config.yaml
n_layer: 8
experts_per_token: 2
vocab_size: 16384
norm: "layernorm"
positions: "rope"
attn_scale: 0.0884
parallel_block: false
beta2: 0.99
lr_head: 0.0118
warmup_steps: 241
decay_shape: "linear"
batch_tokens: 65536
doc_mask: false
Below are experts of layer 2 (counted from 0) of a mixture-of-experts language model. Rows are named router (the router's row for the expert), up (a neuron's input weights, with its number) and show model dimensions 0-255. Each number is 500 + 40 x the weight over its row's rms, rounded and kept within 0 to 999. Numbers have three digits each.
After each expert's rows: "gets" lists some tokens that make up at least twice as much of what it gets as of all text. This comes from a sample of Wikipedia text that the model never trained on. Tokens count by the router's weight.

# expert 40
router:550394461463489445433460551456533591542565494600484415542456525511473453471523509553541539506448483499523470484398536433461495504454565534494479524514545456451519462526507479505500534447511457584446517465452576490474526523517458485479479542562536518518428451464565471481463510472516487517539560416526489431456519519580521501528494475505511527480449475573519577494471529553465531495515517496505542470422449441527483494549537550426525491525585505459483441485534488448477520466523497552496570575496552484517506530560557525489463518417553534469527542475526476522464546475535446465512457544532482476563441484515505489527482420526525484519526508493452511490545494493491491487456546427519505500508497452449453486499421488573564416518530514454465517452499543482520501466542501
up2:518460576464484501534540423470559533544473481475524478540547524487565491499550461449464497522554469509531519490428395552475480509524456473482531471457568492598428474471518525529447458512526495475496524484569484519575559499586499444523495458507584456497509494506487520501479459541458474548484531447471428481521476528509515472451475498497499495551503488509485534527456452531408479533536470536512527559492530566432511533529489567433510590471557522551531476496472501537528414505451519516506516528457531593440520489493555519481428460511515536575474534522524391485522480457536402517516528505484497465522422493570509505482472510435435493540503489441571491518549422555526466519573433535460535456427480551453524534489502585504494481496496517485560466442487450533506507495474498
up3:474439568486537480583488505470494455470497514478460551461583476521498417557452463502483503573437446511452487566539471527447485439487519501509461497581493465508472500558533505515524521500484506499467429517536511477568500432544539533481459492447485423496492539465537503458530419550402527533523462489499471526492532535355477538538499479500447449542474524470480514586566451483484538468470572586459486523522490475522522521542439433478537539484543549486469476474460523527519501557527511525480486518552470419556522521511486544556445513501508520485535535530481472524539504505425488525522560411496484426494487463453523553560545493581594481546522507450463470458466507550493460583504464463536512516469442584463489535513550519466500499451525497587510527507523498451469542452489533
up4:569515518438564518547464439527489530506523544485524579534456479536489435526541480534516475494588497497518494454516492504453494470454509493535508488489508475532471528435492484511541485533525460569471559505449489516543497462458452506538526515460474491482519558433475457421510477533490491462465541477489444538450496504494580494476540481529489499542526456489522533508465509475533524543539487566470529485529435455397416516516493460491516565458530517503526527447564496509543485455499472534539533486443463493468519475450469542534584447483469530522461439489485491505574424517428477468503470482507504416498480574511555481540456447575473477548558416515574457489437466504465452477565506579484565603550481513503510530534520477578498521490563490570555558558577472402396497532513481
up5:494472520536511479492490475427444479520476518471492536541457433530500463524552546525510506511558497532483471488517475495508477557470476489519562504469463468550453449452491522514545500443603531524459505572503556512417530471503492460520520648485470547503537508564468471418505524596499555551496536522468469564551505490507494502562550499519539533491456531462482528464494406472477509481602431497539488527444489488479502514571508458439525460492402459553524506518536478491485502526483465461513494538455503615510516464518480585535508496490480478457469513499547519502514505496488452540502438441474510573458496550445429488517500504550518569503551465531441520556486459505434491491450591468509502492434474438444464481510491468492393527499577564533531526437459484552477593475490499
up6:438518498542462483526487422478501523477518582513466452540518544513509515408502506515483526462538458544578432484561471536463452491451530493508455511563540514505481493457483503454551432505443532449544469501558538490465453515462522558517522401536498408472450537436531481462453482548466484487472515498523489511486520511469514573505468517511499497506515477471485455577490514500470522555466523452483512583525544552533496441457436514485511522531453598467517543567495538496456425494523440496456399484508491457483552447526450493544534464510456554544487396460408612517436477472494503523483506517458537483475470582484542516497577510455519534477463471496570495425454440518534551581516500526451577519498479521507458543545500512484561500508480604509497479520565506499508561509494472
up7:496503525522513532518496564471521458519522521450445466518497451499477415443506433482507488478478592453514534493448534542495504501505466510480524565571465434490491566523506488534566477472559514506510516497510495523524508550557576575493494567493493477445458499484483505506479489486499528466517510464449529480501518595448537446483489474497447424534461527530532494509483531501581487463525521477501530507480461480443501431463539480513472441566429501531466461515559503523465451589556484509507545481498393549495471384535489487479615526498497508503563485617459484490438517553415536564463482505486549518530514566476447485584474502512453489522533507482491551525473478531508463574477442507446488489386488527500525476501489401441427517520495477435472521537471557444473543577530517
up8:438368491473464513496538545476554517608458490607521530455511441487470478559514463521482521468509497562468481430448521478563490506561500514527456471516512433438464522517497513558454475522449501497485479488490535515519418486481479522501482504432463519493544479492524436471508480524445501470498513457445417531526515514544458536507434532437542589540507560479483491507511448507489475509596460499440524533431495471520476561506551594535473520532469420544561469552513483531516543456562476474416484531504520540481493444479486479488535516508490515493494506668490511506452509460533507538344531511449492485492515545477517500502496484455507483538476545486551503530526541520472398531448519475550460478457539558467520520501503478550489495533497443503543517496448477557511534524483538
up9:498446509469468510578492536538477485529476568495494428523499508486456501559530476549536528523487581548532470452513487508486443467465571557458499570567525534468518491479545425438556546497492489487504531511538485506471581470479523533527517448435514486509464426481486448460467450509441495515407608541522511503484515510527540502359476470491519467526542519518460454492502579519533485552477421437517545592502547495486478440558459511433486523438514438618432509509551537480534537471467503455522560503492505529476454493485515506520427561547520519418502471484474510503497501571469459493530561446503506489462494490496541494516527468468465482397514458513480470510502494510453588530467461502575557476483526507539446509435553436459508522507539486567533460480503486452484455528504430
gets: " for", " with", " at", " over", " against", " have"

# expert 25
router:489586461549554460448538464420546587533505571457511462427493541522475585527481496563512556521535499451527499496548491585453491524544406463564493449440519492492509499565568459489446589528521519562514528491527513566468469546508507492526482531491517411544533479544485490516489409446525479485474501453503468501542512462478525566506540507402516497479485539496457518528518491531483513469525470517478543509495494482526478479513438406577420533487482508507530498508538509466486437513461522433573452465474529464580563460486479477475564445457500476541551519491538493495471509609489495482509478549550475471443487458552533473471470530502498520465493475555490544442531512543474522584566525505428578466573510492452544471556494427493437492535474528481508459480464490498458421498458504
up0:527469512471501528534507464441506564536446420549476445546518527499434467486513485528558515492452545470537511472452471527441481546545520504520499517507518465493512523540490510545481480500483532496504486418461476446503529372518441439427545472506518470535529508503502428514477490525488533585548409452487554447488471579575437519527470413461529494568438544508503480552476404517493523477503571469524486484412500476500550560459523495437478487420550465517488464477485563499472448550519501554495466532531486593485562537449435452507402494537545437507486548509515506478502478451522407502469517491469509513480524491546533549497560517504573538530539506499441523507485426525437501535553502472555498554491431514454547495402504439491505484508547504510560507479563510442525512459468496
up1:547486534461434522575496505480509521608535549511502469484551488478542456506593509494494458538470475539494496444517446484497577503476438474484535501469483536505475412512531467479506517518463641508485449558510507452457492443490601526545481521451523456551520490521458527485486517443415530495472521487512492469432533517527423446533504603556484440472539555535488513506455506529423507520518470429548536505398475454488470510396473485518512459524513527511533497502421575502443487539510487497508559450534508543526526511549464494597479445432463533512466441509504490437501474431494391486500493503502493521518519481478474523505530430525478499468519530464529548549489566537483511508481493473496504553496516481494469429430450478492509520422539635524465511509498477471481488485474545
up2:484480542531474511540543560544541448494484429533515523531500505520546492538564448490516534512512511521491449535516458406473467410482483487539521501576463479467472469506510541542488498460450486492599527495514522512491543511555475525443472478546483541513542501447556445501511500443467544573433406502516527503504419511461541459468589492504508420486483581592458511538523424544517502470441490556511557486514502511461500522494470518468464541466520494414438512411501487545523536493527481511547534464453540486402469512410531540473490463518462477483551542523453447514474553379526469485448483519518535496477519467484537489531529557451530511554505512554575515546509433410421474500500439485513461515500488451425517523481438530556549535466475463483478571438540484495497486503567488
up3:499496494560398527516581486450534398480460524553434369580530513542516523460472504494519535629486499496559495476496533386462504492525506500487538500537539439544495470466492529482460509506568485510519519431527479523526514569545582499454595442541520523462525422467507490524550454498441590514493488553470515435470401572556497461443458519530474494521583548503489513530485502495528469489528443520539545503460426484502523485533440536478547535542548525536524484465468479518456513437501527498482515471532530513409485474499504511516523535509485469509564533455483517505416590471532490481466467521479448488512484494495484523498432463442485532479497496517553505533536509497477518531467494612552472511508444482465455544486430473516513476471525523439486457498512534480494546469532426
up4:506468519501537510496497509553448500530554513490507453561485465474506517495576448459503496495464528607512508475467493462536518495508460509498520485489468468549495440527483460569490521519486525542480491504487516488582476401478504504520415534556527491491534576574414486452515515512481552486527486529542413526480442493508515474524550489526530575468535512497463567502538457392524533519525446445428480565495446470469480497521492557504494531499498481578521474515540450497494528434522461511467590516516527615484566431474461558457520523492496459478481550511497466425520544485501481512389445507501497454510527511549517556505496520511550501490427441567458434540507497514395533517408521510567585480448448507475508483523432530540497496400560537464490533487461455446498555501445499
up5:564511580572511475500457495503469524546507499472515533510474487543468484437475552480504525498527532572466512500448467463469475480485601509488514494549533506495484539527511491500544456479504459515513492517445517480568501438535541498494455503565506546424514531456405506424500583465466504458442531541501462439463451482432509497485573540456520509591535544458513605467520552443488433538476475519540462518500509474525478364461470443497548538464532624491538511461485552506454516559494536501489518485535493502514499497494494569478454484550517461446470508497452481584529482523492442538474545508547531406594482511575493500542581468533505519492459470427487433518500527483443539487505454561529543490494511447512539501463525519554494524511484500474430532503470472558509425560494412
up6:525546511531537499492536476461487518518517543551478516490514478515474436537608521523449469480539515490512512493423581522543463460530485533464453513440530433501365494494481490565557486552511517531549474572508475542450444449464464502551580498552533547526495495494557485501496472515474495564512527455505464459515413517490539487512438454551394473486640488503492451629475456526478477490564497564488519495478473531514523491492410489460490555499455497476498516370471553511490554543483463576471463497496474532473536486542491484545486517468421548490488460495472547404509515494547554489481539445499480440473483469467523472498474522460464519463468537520511525514418487491521541474549425523483553556509554522478457493552442508540511492451482486425482543526536500504555519475529477
up7:460532482552461540465523422441490481556464517514473499506498491481550476499498532487493449548466583533578500543511487478522453552468551470480507485484574560449518466395532539481476509567519560483536544530524497458483461433446523529554580470481541504554495486549562486517501523538486560455533464536511483491519453519526584504450552562498384479500466551530480462470522425545520470514501546505493472529409491536537483518508513476494584533508566518469538518535451474492485511469541475491491538579483546503482432473501464510452517572422486499470470436492439537460554549444458451491507494476500521451469468476475509560503534567468542517467505508399527493518495527492492489459472518477478502520523447507478499459415531587526487434449428560553587419465502546524488507472400556
gets: "==", "4", "===", " not", " all", " also"

# expert 43
router:489516486441481477540456534455525518554590486575511496459578571423477519526495471541509459454540423507441466498459497439477488551547546491484528527451512499455523470472483517533494499506501450580491405525406428531554519503544505508601443486427545516531499479471456506529438545485488446536535468509509554483507436425524513490490475475487561549489499481536501459471454472547450472565557525489553556454453548488515567486473554502537445520473565569467456457597483499438492472493452552558459485522501498476549482508454530506465513487471507442496469464501482564498491533518505492501517550578555494455511449428442516493482495459590505545587526498492535534526498527500506476431519470503491448535548566512532471571466551469491484430511503479518471447432532571540578507510562522
up2:532457516530563573536454513444501501547461505491516475443504497527515478475495451477543538531523519488582542498479498422465523534487508472497457431486587490507516454496523547539458512513499497524465496532512505546481438529546538452464488537559536447443515532501472510440513525535483473529469459534555461498481535521404550475489526596481486496562531440461456546501516540474474499478546577511521508486571528406546507495555462520498462538534528479529450524510534559508480519480499460466469521444550392499533410451541453602493521501513507533426511512492509497495488448470512415488499418501531501498564491488554496495489539479488484428472402495467458392582425545533588503440490548460511487553475458451501497446536560488469555557539529518494516481436410546477551468441502481
up3:478509503507542498554442492493489503496495516451517499485488482579516550463492571504531505508492438494493565395607484494549471453478503541534511529524492535487470483510564493532534481437521538464508513514511496468542529495398474480557565465483483503511436444543514456522570537568503532458481562431490354586618538486550537488449523570455495481495498484445446448470517547518441539560512491521490437496504481545426489496516494500442576468416411511478511518483605526502524489508525430465496546552478485517473448542495505465584566435515500568523467494533530459524486474541506543536513476469505451461482481520433464502490439494534475486475541502510474434484430523458489496497427530545462578543433508547486542530431479464520483528500500500541472462552486545461497484531514507
up4:487534444459521484516483520504525502450471568549513470472505485515462505518500523516471497512442552501540494487544435518488460465528509552429436556576519564515513503514502499463508470475444508532510593462477457433470478548482460437502578516609540573466505433499513435490515522481487549467483510471512476443507511567518518511438515492522504437521545543447477425445615553539545595496525446462468461538514475445540449497512496451447515531439461507568572574489556543483455444543589492497512443412576502548495547484447490479509494489526401491436513497495513522575510496500516553513493466456472530433450444559476425447529441489473512536479576534479450486472515504426506515542461496499516512527496470496474520473475502483580511534501582538528542491523533505536450467537451476
up5:536506534557535497470514500505435501440502552511467456549509436494434492532518484516494529510459576621520538474491486532564395456492483436503565488495494447495494535553529541466561524485481516444537491428499511474508526454498468541486500517556513531504544500462465436504548553487479509443467582499409512492511506532481473429461455459497504550521462564532447519451485459469557489485517437519525487507459540436487523484507463462495494482499525431524507490500583522547444553494511516503518418604495475541421518493511520499539500481538486533466522464557486504487504512455540420500484464386476517536459481491542517533526483484469565528517532539513586502554476549466478495463399644540454535487484488481397444482489490507509499461401491528563477463473532458538480564504454498
up6:459558476544570502414457481464420522550453515522488461504534444508577471467548474496509543493566619481594513483492489458484497455471525511456511460548532560520530492488468418445545484532526513559527496455466493509497546478493504472491511452543511487497533438579469502461507559444532481486527532477495509542510458515464539514449519423484525422523537552535438546533536460633549452494556571424477513517471494399611503519514478490552512514518490500491513578448532463511421541541558472440442517472494556538461489516451514524492568473475440517501505477478497459506544532504570511488410549510496484445504459477535460560492489564519488529481467520449530475520493555491483506541416524513480469499499450425449509480457457553482506460489532538470481458485506579553487477479473470
up7:532499533510620498523520509443418519502530533501537510481508479538544486469530527456531471479589502453570582479503514565474552494494424573472525503528445534504471472453512503541555438501509512498535500489546465503482471456453528545504530505531506429539501491478456477558510525605526536595544606507491474539526514510478478506448514464489507490505496450522531514537517463578484441481496566519497450498571451451464524452532473521454475558507564488469439474492470517503492491491486412578452469442525454540484479525484530478552545525499488598524462438408468495451522427451509482473480429505464571483500470478489508523474487452524424474518422463455471478531437505495561506438499525534468613526508500522482526483556522542474530485478482521544530486517535517443524523449373444
up8:501543466495532440466443404510517508487506550465478457495408543507520527528502522441446452458484438496423455441535543542547524520461441443520501530507525470473489472440447492466458406504537552532536524479477448448459481449508487509560514499554561493520526508581523530476468512486466540461599511539493496476519551563574431493543449496486482519467511539539566528527509451489450492479563451520423499500532568504528504563488570487431500533527424514487550528441524423513486581557509497495470502524503480508558454510481425503552573470445462432509502521437545492483491488529484487569463476438450468490521470523546473502549483520537538523575519528435590527554553491466471523511562571439467514542468510551441416491476501481516432524517525457488444490468473515483479463473544541
up9:500489452511505436518509488541480514436463550527531575495498516511425568503523545489468418504457441462456521480494448528554449569425535468430486469570495517496521467529451461440490466484515517505535594551466537493544479502460491488442552441540511574493502397445536507469523541477455587526444483525510498395477480510516473471427551508496495486572519502471470471561518429444493480465509506445507453535493539499481479427525467462436514575490547449485510497515540503538434503598435506515548448484517549467520472456511519465537444481536480540404564519523483508505440488529562465543502564498511550470591521522578457474495494443469453531484534515491468466456504484510523472521501448419541470536506474483496562516489507527465543575443578507492560510492469557538501457498450463
gets: " was", " is", " on", " were", " are", " be"

# expert 3
router:484531488559493442499534476494518442431431482490468475418506458564496512543486453614547500590509463494477536480545555520459567494540519481578490523489534439461533551500487407512489558536487502470476486516508509545488499456492529511458443528422514481552501510504474500556527552499524551436485568463448477474498492496500480450463551511554496488466559475512489422539506586556528520487456532438500483444548540470564520513538473506562491508439573511450429544531545509617542468501470535489497496533510460488504494511507490479550598514491557509468438416575495491470511439514524516415547498481511509503459459576577466500503499515501413499500538609505533477484441525428547527456485539449463520508490519486509481539496524526477469548549501503465524513505465489542522449500380536
up1:489452478453459489554489466476492522545478456583440574465389502505450448478520570547452494515440538563553509558509521482456493476458529480546518466546603503618431492491491486494550453557488541531542516471534474566546537530508539458449468460456397544476498525528560538484504481528486527459520530535439496497548436517432466532498497533552465488480501542525472530422480460518478535606495494479498452493483546520488519498564455485527553534535562476500447529469575436504505487485543459516476473504494484528473549507562479432512457549537500579490572516493493514456471486434413513492516527568502503503533500452399520531482498448467473513522514489490528544492535491439534543517441484482596466509528434482509554527478519454477466446483512514547473546446509505490500608512444491
up2:524504488447504516509530562447525509549525426508485452464458456513551482573520457509559499540451498506500508546458481435473503534490541485498555463517514593491499502420513503601574517520494498511609416508588467532514468447489540479497557429492510409475510494524468497482528411563490477519473541569550546502448528553493480446521498496432423469509568510518551542480456514473517537522517500511484510480499490537538508558516462432473509483531526502637483551467419550443464529517478506491508468513472519493429498517478527468463445506476509503485533552567497470405552491502487536462487525498443536509509502481513507525526421426513488536450563483487516496522497544525478541576524492549560467517461456560397494535447568464569454461497487466411529537466501464449526460480497454
up3:506384511541548437588483443444532468537483543533501468485481562568466460470510485511534532477540498482422501458512515499434465503511438515466577508553434498489513493485479475528505416576520535520487444514570534531557479464556623517530500514503517414541477535499423471476496432460445492481499547455558420408421483488557531488516495458565485535538509549551525548532467456553496394508433496559548483528516531493513521485485490491511547491451549511503460556537485567539545543495493480481531457478525516495468567470506404468555490500528555503464498433526515550500442528509433489479485459448509532446540507468543476505479566476435567500475509489512517486458500499529451501438412500529432517474514551467545516478537531536525472489560565509498561543493517503468468491512500458
up4:499460610470448490512492501502424528516497480594494555466465477542474500460482493528535535501511478556510485524427452413513487489490496460448474489538504478426452442530525549513513478520500493508529491500472504569554486497472548450488482524525568489469510469523505491507524502499442518545477458507539579458458502507584461523474493382473495484475556506515530462486432471502543500566500410522550506584457527476469535456459498453482582492457528531460499545517502479477546442465516487511471505403552585488488499447419492523518487570519520473506569503525426500530449495535489487555464548536520506464562448460479544564435523518503509527521526433543556504464519554514462539497531498459555398526560539510533540439457392473464465430534503500451544534553554528525530566432497444
up5:567487477495500468542486438509497474540476481535554479506571473559488461521527439549465499513498439491530496415527507440564522524532476422517484487466542474472521532532491485483472424493561541505567529424515492543522485453489504537474514493469505427492531442500474433526529446573545445477526489478470503413552404479551516537494593476408504518522487516474517517546512493524471444460515506569498492542506448516455411492589454456461598487475511506533456408568515459526563463561501485556501485487478507561609464456501520522499513474504514539495437509458503529500524543537503418503482481422500560504450467512511471516503542532479426531471496510520438521534508534457524476459518527462590505619594485513506506525509484531528488506464487558483500561435497530521408537531488494
up6:424498473608470554482529500408543471542531468526475433605530523446523543472472483535502514565451560496503559482522450454586478513494506433491436459447569491502542546479501526504493541460550489502518404509508410439507450456520460564502571478435472522490506490546574525503533486491511484501489474489421456523555447504498463586465526520477457420507521523529529471540483478521417569510480456595545508470447482527582503543523534504450488499510563506501491494467494529498583498457520531551525446517529482503524549488538411499525518511481474502495563547540467498544459556534534573474508486516487526464544459445392469576522506502465546486500521513480467458482498501470527509497484483507532517456539484497492446495493557529597513433505508485449471452443537485536515514472594543
up7:490531525507466543473462482488456587521406528511503538504553575525455502533580519460546507481539511582503505503504461547495470550514506481450449506456409532461500478548526496478498497512501540521496452503489453403435512479489572451481493457516467443543530474474513450523471478474476517470406480505551468478530392467510455543535495514418531506502503496485466483547482518461498538521501522485501438469513550442471507477546527506512432579523474495440506583467452513420518496499485424579515461475489464586525458489522502508534489564493493503432590506485462556531572458503535537500490508434496583486560516483510468481532447483545486467504471474503459423477465471546536550514462494444463495570469427505467537500503583536491595436442452530545521518466539588498549438484572466
up8:463503484548483520456401462541488498459483570533441491535512503487495523494519437502529522429548458475557606518493475453460530554529530498413555527564501556529414483441419511508539504502512551518511593544522462534521541434489518511465458448571521458557570565412539505488556552451487497524499409513470467480518517517482511485519469404492493547451491513479538498469520502435550474460559464527529469506491445439474524531539499565474470484487474476492516499504464477538550397493465489463521526553473482542457509536608456478530424426553571508508483537502515451513511457530433449481444504485472550447571530507529521561512468523506499499459455501541536496554487489499398567485492482506498469526437536451500515535534509486525528502487461460505539520460434531585518478472508445
gets: "4", "5", " in", "2", "ar", "en"

# expert 61
router:515526532508524470479498553467503515486512556478427525526516494447500505504505587450455521525516526494562480503503523461500412564438527473466442534501501443472518535492483544474441495502561482553519584500541537541537495537480498484557523432499435532431479508469509502496496493458472518478410498443516459510509484510398567549490505576494535511524573471485528431492490480431472486524516470496558443455584479530571453540420498441520518528520526500530524569535460470530489517621492511521492473505521535543457517461562453512517467450451523518505489554478545538525521420467468533503554421494466445498484445440504467440478526470585529484534527428546524517481484470498476566572434475599444551474532494465484424504540400554513547455516463499504435494535473448449536447530499507
up1:508521467575547516486508503405445569536563490515494485502507404546465520515478496459535461513578475545484481497488430469546457440480514480454508538498538529551456511470552535473523421524584494598538627485489570487507495507511543471524517467514600496477439451459547531501430472470441457466503509489480463483496514557470541461503515430514510477564549474504557488507514503478551526558511472512480543544497477498472479427556507545466484477505558466543520532440474547500427477538598450532468578479508520547431517605503508480494471503479442496506491512537437489439520498476494555509514481494428472484415440553460490498566426416579516512549516514500454483493456538515485488535446454550496542481483480476504453426474482499477440465506489598489527476511492483487489544448485476
up2:496433505486519522549449499537448502486516551465455466446520521577480502547592479554500473504532467519516578442535558593501530439529439417487483498512535444607529482488586513462496485458486502526522406532549449518430460479517488582508503494510521475557511480555520515506474509461545464488510508488473461419511503486514443461489494544360549482502478479518465492532498461506491503464517492567511456479501667477447511489592486503408511516469487522503529494518545498521387495475522440581447502524477497517513501504485467488487539530481532566471452499519460424527540426492449525492508526490496592485516476540558533490485495486594547527549486520533480470526507525508517466511551445504494519541441428457434566475470489533464509496467569492539496458535496509495513515479501499
up3:501436460553487571520540526508467443469514499544505481506537449470481469538466465497496537595440500528465468505452567555504519559537518433462505552470519507534511474425487503516482430445477514519531518535451505509472428513561522560541404458483506445532492542539416505428531454515440488508493482540526559487485503558456452564521481469483480469492555538414479452462496466524485590498537573508568493483475632485490443472560484462466466560480523430545514520525495528528490511536517511476507481577478505454549525469520469532532439516477487513491526501499527547466468514523539577532509530450466531520461504445435438534506446524498555545432487561566518435518464530521479470489580561506520436474449428470442531571521501538442493534481499529476495581494425534510486499427451474
up4:482487466521514518475507461411513515476454519468491476532459483493461428519442540526525501543506454504531539490517451500487483506473454512533592479490473554591441459499483523400480461437521484498462548448528438501523578516522458554480442494448501513450508524567503409482462522493504455542511541553538509570464527466459543513426557461468549449509494515488464460497544511550476450456515551496561500538480520459433399536503578549469395481548526556485470504506561520473560484456486491592502468522504517476532485476469474538534504525544466507494463534487433455524527515549487538571491545569507583504486461512488516536566471521486443542548548446533385429480515474493522468510569502577525483534468440497444495462574457474547469467443554467504485527438559501454522525522532497
up5:487466375529465564497532482477475529531468443560521516617474508463479536482523508515447444447468518479457425479514503506445513554502524491516529461486509577476530515585473517540522452498428538515530528456393484512492469524540500535542488524495506496511481497497536524471589486490549516414465444514525606625484452525527446468428509491477435473428545535527478502550515499491437490507512516460498472504506538452480449536449564513545493470494497501465546491503405461521550384542475516479528462516540493427549476491486511508579507516512507514514406493568550490518476521550426478509497555442435499515531470527475520529550456463530477507464513450483482439524536500443529526551518520457461478520442517509511541524469452516499451491506523477451507457527539433564467576518524582
up6:465485524425457555509421527529496522520493488550501456555400462537541460561532478493557553589538492504529399456577502512487480544441546485534469591474502459443416436527577499539464482448527465535531528493536578524419506498491467528475523496469419475520475454501511522442579438539473519506514506530442457471498494526551517523526520498473524510583521493543472515527547513457451532513547491485533481496487502545450564567499465510364479486458554520493514538479536482466443509505453543566513494552419513457462475529489578496495492505420538562555548511535520511410469469536528471510498491483496550451483450473547442521519442498570467492509467482526490506511525459563484532524433451531564538500507430473437472503460514422480537552490521545533493509476527478506489483438517507
up7:487444521505536526538421530432516520508425502468490497569552491478446514537440525461445439553521478468528556502507575544555473475511512515369523532503542476511485479389506554516456531438544504514517492531522464489477520519519475521483464479534475447495524448497513537498528545460457492479578440503500484515400469494536504562454509511399540548535492514471489515490477483487520547498482510578523410487495606479487515532440477579472528563510524611537456493554483522527472512506552441498463491492491491513441410473538500538513463553508450510460519571514456460552522537541491418516503518501486529445603436511561512509468524486500567467509542510504460444525564557483505460479469481521448445501528420464485494484514548449514516554506539499578511460540556452501487487433553527
up8:561500531482547499489511538521547544530523446490503508543537485544505465490556489503468438418485476515523428502508507424500477520468448496462507442456449461523428547551504464530518498467516485473549501505525433554462554468447467494506488518543521489436573527456501447407506466524509525471496482496449558532448469476439444464417526558482557424484483497548537532562536440555465547516507505458501557529459480451504450516511554470513514489468512521485574429470521477483546488571585452497572560456525564473450560485527437469557511489449471479544497495530455398519496528512555467521477474528489533458501546539498526524540419524475558495483523569542499541505574440558411492528512555475520494443475568437522487460522528495526433513505615479522526582525524472469439502529543536
gets: "2", " also", " other", " two", " later", "ian"

# expert 18
router:479488469468614444495507445510493501492441516461507510555437516464540497627447467551470558477487478450480515506507512465527481551480566433501516555481503471475587526479455554553563418483483450573454483530533465574509497534527494557527447501449518472519493484493517456445520562466492558510446485525484473500422528472520519520553482534516565475486447488437568514456538485570428513426534466501501459464529480483534550450464473541482480477494459493519498527495487487483527565537449528497535567548580535511506513452456548444472441489562512492494503520519597472501492530538517445515523464529495508535473418563476500501484555464504412535468521537455569417533502532458444484586590540550463544446551469427488501537467521475536526524544559513491471531512452527540474491461502547
up1:539493592487503521519490564547496502493492500497459519475508494538477540481439493546511551455496429546528496425482488422535487527454505483538466477557547559410509552524445516481485508493506494560503515452515594545489487429539487506534494557431564474550460475431453497432529553543484457474508485439555501446512502505489529440503574531502484472471499486542491464488517395565482459541450577549537477499549600426448515554455551463484521517478544512424496504542482518531447444535454501497545491493506505502491535475456523556538440478488533553495417490511487505481487451514492544502509490493553523482467537507557469492529497436604483462523603407525509498454452379488522559447494463584436496527490519545444533522550458533523501577505506533486526517546542473461534498479512524
up2:476455531525433535463539560477527484537517538553531503473514492558461460407478519478515429556512520527481496541495441500481515465509424505486601515520518567515444509553532492458532531478516537591490531578509520482521511439482503517546522462540428489521528529479471515540496473524470516436492493499535545489517451517491527474452537520488497502476482553493506464569501505539567475583529570437525593501467462478508564475576459500500490519459632469452468436528519487496479502510542526493454453472535513465493475465525467533523505435440418534444503489495462543460472448477517502596378479454485504465479570436516486481546492491424524464450486478491488561537425526474511539494378515498516494563509530501420545523485530422476426496446488464447583471464496456534508472503530504
up3:541542438489501429511561521489525461453547476488568473497456518449491521430492524570503496545488488499429513438531449543470514456570482476486456524489509544486501489520444453422545539457532523458507526557554549501461522491548494553456518489578491529489532499585540545522417560444529474545569463538516569446485476480546417508476485486577490442564487563445518501446466509547529530525506491546511561531421436515386490491511525523526485465443492496518514435433443511451613492526449537515469525523525406456496427570478537534512511444545399513489519515487494484542468501507450532589545554405531508490496515470509495517520461481503490515497492455516507416491479519479521558501535466504535451466415538478465430521488508521479472545484482472507495525457521444461519518518545519
up4:453491456516446529543483520567505527536496506472479533481523481570564503528579478501480514454548540560525515614499481482509480548521523498532509533502518523496510480485525436482557465539519434463525472580478474496578495526426475521517585495473533550433458505487506523502492512537411499452532480544491434426580369494489543529496474572425482507496515503536547461497508492399462449523494527432550509452472524491513487475491484483513490511583476460448520483444558439552518517503509385475448489442482575587482523489479525477518524568524524479464488509571517492585531527501509513511508463533554491437566441559491525489568444465510415504546503482521513518491527481501460522587442508511498525469463416477501544507512474478517473462452496555538463498502496483475483520514404415
up5:500495531564504426534522490580472516479551478550461492461485509554528570505561531418464519502532492479497504447512488494500489455442492518411503475486459557512476475491536477490493584524544502539539530423562485481471465515513517494510520430557476517500572573446514482387525536573483515456481606502561430513460492534464482433525503562458456515501527499488480505532496447531510538476469476554559556462445453528426541526474493480504535489414484489483530530503432572441536461536491517533484509456459502493510503510577444532603484484500538533400480515485513457482536486547490492537511560489472516472564507449585489504474523489496512494481413480531493490586506480446535591485443466503467538521548546522508474517482387529534425553465499456490565472486497491518551565478502432
up6:492507517555524502495514567441446475498477551461457520553477464513539476514464491489500518443561511523526539506494519545491499522509506462487530456464538562516500548438500522514461545416490486513518529475491527494474520477481569498450509463498524423532409509480518520452482416485424431470517557429466502456460471536523628412455508519454492495458502506520545464503516421490489477535527618563514582469524494453490517509475472499440480549519508533596531504434485588491469502552531405506540435566512435448510457535498492520549429523471508542484537526476418496528482456540533527501429551514510537397545507492493504535518475482506562454500403472468515518480488424551509497541477448566480499513471521500445470497453554511549532526511425550450491508471564554446497471542525457
up7:557480542421469502516516522508422460568564505530467463492529510568507436481481572508463468502469489481511559555499505441456511450498408550467475507423496542518474508498475521497525529495489581496525469517448565482466509383487552493522549474524519496540492503526471494473481500527482470474548497503493472421473418562562506466462550461481482484502537606563472518487510523488479465512480545518549498463455472481452477559466481480468509523502516505480521408470534591486432473481508423543504475572396465462496480543479476514592569554461457504402502469521437534503467507499481525509469562473485545474500505519520514556585464488478522516531461428540482561512488454596531483530411451496502484534455482529448518505476516503494478414425390464460533473462529474455548517494513505
up8:480500519507547527497482499504528502521507506483484518495512509474473493591522507507480546523461516478491458516479421404466483494519537484445456537598502509496461474527464492486533508499461505663448510560481528525527503523413538522467540495501481503454511524422494480462517551482517482505498463452492493524398556492425448484497561585503509492458487501464532497517537489492521443514506523561519483481495606475520549445493492538402509514479521531535594474484566512538438479448514507458562481431474568497607530511412494547494483499463496493469477511504493505550474474465536467537512469516512558452565483540479471467521473418472464478429508505493537437452537499532499425584476534554521518526501380413505471494610523557521478468463592489545495484499477514500496458470449542
gets: "2", "3", " It", "ym", " rem", "-off"